Experts of a small language model.
Size: vocabulary 4096, 31.7M parameters.
Experts: 32 experts in each of 17 layers, 64 clamped SwiGLU neurons an expert, 2 picks a token, a softmax router.
Below are experts of layer 10 (counted from 0) of a mixture-of-experts language model. Rows are named router (the router's row for the expert), down (a neuron's output weights, with its number) and show model dimensions 128-255. Each number is 500 + 50 x the weight over its row's rms, rounded and kept within 0 to 999. Numbers have three digits each.
After each expert's rows: a language model's description of what the expert responds to. This comes from a sample of Wikipedia text that the model never trained on.

# expert 7
router:511509421524449552545543465515504419480537577535340572562548412532482501498456561580552479421553470520535440501509535532413495581471467514599573567545427485488444513467569539452500447439586430522554515455530557627487500455462509470495511580509438490548494517450484625504499571488512640451467399533541516481558428497506464421505545436510476533504518576496539493413529512435463462568470
down0:501512529464501476442430458516585548464485535522467448529485457521482547409490538443481534479550466505448513453507489523533540562517589519518489566532524443515454454493567502530386495540533496472479494458590508573460558518478524533491563495539488534503507548575486569544506506456522505546639471445555508520506521592517527517536522485469570454512564508498515463566530533560423452486540
down1:474530486481485443508497492445564577498499471539476500441467571499464429532523490494447558625370509410561547492512580428497495523529452520497476568431517459516409486487475461531468461574432562459411519551527410497544489526519514508623536471513455438455528431516412520602504538425481496533579476579534573517475355491524484476576473533511548433543516563487547563556467518435576565494417
down2:462561548466582551417564474484462538484400469419497472466510519522457502424516554432641445453499518535495467531507498455525553434542451556518475490456436467500463485495442472472491431454661493554524575402435542603516537463540560513470502435489423541549505481480473568561612437573545532575464440502489490464411471489493431477546623526417500468445503542418504433457537481591447557541542
It responds to: Sh- pieces, month names. Word-initial pieces such as sh, Sh, She, and -ing endings, plus month names (May, November, December) in dates, e.g. "l|ift", "sh|ot".

# expert 15
router:435453543517495486471483583502541410513565495499482562526411555494429510555534450507500551460429488531473520498544433503489664495506532441497459430594449511492539455564410550542443531467510463527490562413417527568485431467506443442502467455457538432489477508446546439504484516546452438539570456543476522555382535436536549488547500529457474500460575535433544399541464503493435553474507
down0:475528502601603371378440581452536492501438518554511468575480420553597564506544411504526581508528524516500494518552395554595436550471450533478488447463568507542490489553554503521525461440509409373465418473550501425509510579397520490429485552553479511453477433506507562470525471455481516516455582518548557598430497578519453434500540515506513572505525489608527466579526473514511554461518
down1:499501475529470438565516493374563465596549384524432467481360502464530568580432540537460507597507492444487480537463540492527544554468490520609485516460522543444495535507380464505571523408484503544480456576455505508536499574500498573563504493551464493493557446643621499568491508448456506432477496492561499527510445505469491554551514521443509487514423474568475540577482485457524441495510
down2:436553522437457472490453451456414536495448501574452493465525535421520518456499555422503499510536476567537541562543488500464561443537448566586481501545328553529518452475455521533392459509545465550583540409567454481496439472481484571534540511573516411533522490448562368468545608589481505547450494520541482439445492470406546531518632517469491492498490543492479397490523522538473524554558
It responds to: "In" and name pieces. The preposition in or In, plus word-internal pieces like g, ag, eg in foreign names, e.g. In-g-ushetia, Es-g-aio, C-ag-liari.

# expert 10
router:448478412581520469494503537509482491459563564488496564476561468381469533495549464575508473552461455545505523509492625535404490449441499398493439444470496469535575479473466464556511468507468503457498558560544598567387442518536535536532515518473491493523501515481410514477507430471496475493504421524521507465472506566512396602467524489479515477520457450497463472492473487534511465532538
down0:421569528519555461487429452430437472515463571537456462459526458570607575404546398517545576465554457538422537515510482469489644566441482410521479431425542460452507492573495553527465481493543483418530498550509532441440522521452541595509449591516455519507470450570504498510508492487494452501461520469554545550496501479528504484518517534456467452586520519614505534462501455494547533536488
down1:512468489490448478603488524382479529500507455523553547491371523502460588559493449550430435508560482554475522525489575461600466536581446590450482577468451452469464502492462471424436397527477505496465498418489517476547459496423508551513475495489495430486437511471481480515554530568517406554493442487602514561555443564424510590557464499528517441439491480566534611430509543403512528452560
down2:528422545466481499478493513520501514565461565527512503536483495346541464478475507468539505478493497544542458583458555531461566543468471454565542461507489477532496406465485533491351478459487456550465521408387447537492501489473370555447521553548512447506578435478531475496488458459601605512490577454480535470467472443555530455440426460434439493470498439460461507509491548457508565556554
It responds to: Lowercase word starts. First pieces of lowercase words after a space or hyphen, such as l(ieutenant), comp, col, pres, Pse(udo), plus after, during, hyphens and semicolons.

# expert 16
router:538535539590517531511459456459542556506487471488485457550530575572485468544545461445380541296473564443433503531563463394517490463508471508470544515454525576457493480618521551547493516506451481499535517514497436483478538454579370465470606429526565445408406511510539501462502519556516546617393510465568471528446513503539507566481467486463472538579577561482507432503523500484518577521495
down1:522412498580433465575446454396477546548567483537437515613450531483489453548488506500506437526458460524564494422536388488524568565480457603523449479558424543431506489467440449537431409589466446511457441560501509459508493534488424550564479478523474444543384439495470479580468567419427478570522471489552525511415448502411528612468589545525477487591482454541557474501587562551594435553501
down2:401582518546631398515451522552445501484535550511520457513536550467505500443518464355492480429435593580512512548525478544493544474468548439601510521550478555549451512399561494515458528480535519492550502421600428499512437502519479496533472444530510550571494454485574570576451456584516533504589522537474471535438504549570572382492476524525396482505451447497492407518518568574498541439568
down3:503503508504498574560494461517478517472453568421531441441490569481438426474454523449629530425502466514417461447428527469548479496474436474507526434489593486489595561496497582423510445623532491548468508504450463445472467501528599576524417483374380480565555496443468558542521492462427474522458487578554490463549479453443571536547447487540499492534558448465433450442489492482480525550462
It responds to: Of, The, colons, accents. The words of and The, colons after infobox field names, digits, and accented name pieces in Romance place names (Pérez, São Paulo).

# expert 14
router:501533490502486452535540410434544519468456473598486466449413514568469445532509556400510550474515579490457497462514371534480527429518415457418437550527580512541440455436480473495502446451441547551512467632500562508474475525446512454474555395490548468374521421460549439512532400448508566447516512519499472417571534521472508462470427522551489536486493487546543449560578443482583483510508
down0:550491538442503433425528436446521463494485497479490459510514386445557438434482554550498604495510515454499541504513464502531515547487491445501521526480523431591494438514558425414519496512415510525549474499575576509437641583424398419482456532416499483581503551541414518539594477505540426521509556487469449502557559455438547498535535547380536497519518498496494478528558598508568511478426
down1:506508510479498477512505496536563635437506531575463555449413563487544487571502402455397529494477505458410474529449476460464471489505519484472487478444439526462463468457471559493504517433521558499445559530442478466498492525484511517545515556499495450468498577534565499582636455504517449409474451467546492579459498467523581534603560501490420519470507492499551592480494576452492510513417
down2:434573545515449481521558454563476420501450458516502388478446456533528357498515431547577564401493494546516517450483465523471518532495482471488490478558484547440532548433458525543497460446588535471528473351402531522548510416421520520526515372442511527499472473446510487496596501414432493464485527509583455465470471508475484470476528532448492591456477501537519334416544560609532468484576
It responds to: Articles after verbs. Function words following verbs or prepositions, chiefly "a" and "an", plus has, had, with, and clipped word starts like cont, c, t.

# expert 28
router:455458409563434488500579638455597460502434494445544521545525479484544515531384487448579456513496499570647487541486409493466543413498570547488637526491449543505464456481485496485572466515568558503526446573444506491561493491449521489506532473480483431601522482479458442460466433448556476419465508559482589532496413421494507469516506511577524432488425475466431493502529450563487555541479
down0:436555505604561480449522505456429462485490476480448482497481482501486562405491484477440522398480414472489487494532470393454473462461606441555524442500568526467556493523480488507407479465469448484481489603562527453511583535462520519456457447507502554490470446579496602517497507498411410517497534450512513555390459561463515442550441527514458453546522484521523468564530544536510581480529
down1:431563526476443506587505473426501564533467507546501481456426525381507535509461519400594530528465464487500469519508558400504551470543440542492381458440520499481477503412415422462487417514547484502483428569514514431530555518511581508510519463512431526488511521456556425559482538509492392419541400525550526514483389488508509489483552534502488463523538485485499555608498456457575487548486
down2:505535526452427405496406522501525461451472613514550482561515458460497540345526577439527500498496517544539480571449515469440545424433518502476422487561398515395480445432449424522475458424477532485573537357401601586451507490563470590464545460539539620419538468518550546489541506550565507579472454526532553509460499461524547460519578453436500488510563471554561435441450444503627591546534
It responds to: Prefixes and verb stems. Word-initial prefixes and stems such as inter, pre, trans, dis, tr, air, br, and mid-word pieces like cr|as|hed.

# expert 30
router:577506452598535470481538531537478594534449555563491484460525554449576487520512458479560424581594507524431429507504607443501438476460557434509333538434558462497555564487545505448442602386490535582444577510512549563481518488521539487492508532491487470499420497428561456498480525492429539445525507496425525385520471520519582464444481434556548473536418470582486506553467521481500549499588
down0:489637490580535472452532484420464528498504571512498429514605498584512495427536471463463643499556495649505534487527502548407501403406475415550507443476467498506539481549479475486428509472452558427500453530524544457555555530481452547466642436528408502440552461555491613499484518428473438449501503494369475447533536462454542432549442499455516589464560458537552445571535566491521492451434
down1:536568424544560545559451514530492519468459441532538467500329481411488503514444415463555499498428505554536421471499431469496503557554507530480463534484507562474432527507474479510518491575403440466614494504483541520520526588458506532594462446414528463492432548462577409563506551458436459489537461489503537534517434474475569514495541530452570487564515515468553495539540381519515468557476
down2:421454468447510494485460446472534526469455532440439477464558454443504501426439442470582545510501507508423500488491499486442579560366512463518532494458482548506494486352535436479514434376553580594575568416504472598435519419523507544451593441488525550460461543466494528497474521483613590509519493489531512447436535453469406517512501487489460490532502601451506505487498567510530575535529
It responds to: Word-initial fragments. Initial pieces of words after a space, often D, d, st, sk, dec, oper, part, e.g. D-isney, dec-ades, sk-ill.

# expert 29
router:446528573510542473581459600476569481519452557535630544478414409492468403497543520508452560413431465589593500514456519497462532592413511566503497502513492552497524541478427473468448428477546587517447449505448536516451490524445527527481532575522408467541495431429484585550434573528551427559490407529574578474520565488415554465379485526509520507564467545531466513448477505486586540450399
down0:484540526539472460428475509397402463507470456582521460487512425554485581502500535546478599497563366491435547506495480533531443468501472417495490461527450495504528534515568474449434404513562479494542557561525490502549434516532537511442516542458549519490536421558481580555452585445528477492463473499526546513469524480494490487557489533346458505506499394450440478517428486586521488467586
down1:438547451628459482521545499527526519466502384550514492479358551469487511536604568549473549556452586584521520487517541448493515532469489590434479438453498547397440509463471493560518475501607478510493428582544505491575481512547505512399471448533460454498446570515493479572549494495481501507621482523520468632449490589449562507511485522503575531479543473484455480517544565468603579433498
down2:455375410479491428570447487536538613523494534482470433514470549443506511460523526482428500471571442564500466524482533480561562494516507495520493440489339589487434409471555521583446480475579498620525512462435552584446526484446497640466481496514489482441452486502463568441532525550543523529516546466573421508507519471466477464432504497462490519520480486484400458464520535502556515526462
It responds to: Single letters and directions. Single-letter pieces like e, u, f inside names and words, hyphens, and direction words such as north, south, West, re.

# expert 25
router:502487501517426475496409490392526607476520507441577492602449456471584390602507448403577534519480471541466384567536520446474503546521468492477525556548516558522417478467607482435555530594501465605529495585466512459535473499528504552570546494504464518494470482526572472506519440479505508558571438545559494435503428532427411493488531537465499492527505449471567457521481493627532511479506
down0:375480548621527501450428540487443504526430503500513395443474420509534366487497439500533547612489523503489498504484453502393528474407536471588468428401517529513486561634521476476474447427510431538425513494573491483455507472477520546487528519473462494556403458509494480515582457475523536483500535507536551530483469472466472456485536494503534544513526488468503482468593525507510605495463
down1:513542544564562507529510503558508610466470460455425531465457574523428578511482419484511444489441614485528433475518541438465439506588533519430447385527583575342498561414465510556487435549444507559514481464506572565512512469463601453543542446527432450436538528542474407624517567514449508544519434535571490590544520501477509458508503485535562464462483454472471497473456430491476482478484
down2:573484496464502533552517465526519544520420511480448434505410497593523463424506615503501500446495573496496437575473550512552541575510499450554579483382442553438523436524498524498412412416522554543476493455504537440546430390482447528520571501523480460530520567426526423523523479572568505525474560475544431479455554501490529444522571461454520532470486512561540416538486466553549574474500
It responds to: M, P and o pieces. Capital M, P, C pieces and the vowel o inside words (v|o|iced, z|o|om), plus words like same, number, all, top.

# expert 3
router:532524511500503423493491498562445624478471446456445587495492400561535527427502522434459503518447510391508416420469466537527516477438513447448508530535408483546496551617494608506557545506483454517515381541487534491616515508508576486403524428475511481409444487430596504443471423545409528543466536587500502388454538435525419511463555524438554468468561439517603511507639404384461456454471
down0:438519507509447570529462501378517560515513549482417574494459529629500454421484402461556557476473451533491548495507439544438523461418525453516530533456473446618512536556568526461473492538527559479526412554528574492478575508448507509465546588603522545400536397539524468497517523503479460575475468383532579509462541462513464537513452611465475537568589393521517487519516580521552478462510
down1:552531501550520606552403500570545596526452566465489442450508554555403573542483527502440487512508507531574475462463592479513482510492519535454534592510591542490472635536527512518530448553488514571390378566477521621496574485565514422433473495616405551590487447489526488543595462517439494479522473568536505475516505432447503444485576554430590475474492460496546494600559407481561465467470
down2:508427469440437476413465509484438495573464427474502463533532571491500480397509537439474417418547426567584546463560515516435514480519453461615531508504397478394459525521471481596450448508500616505421456441525465566576575520544502587554457554456423509524535477450511420537543521460519472514492462523487429520507543507476480444428497475515488464527436508581453517555473477523591563486562
It responds to: Mid-word fragments. Word pieces inside longer words, often after capital or table contexts, e.g. elect-ric, In-c-umbent, Cor-p-us, res-erv-es, Inc.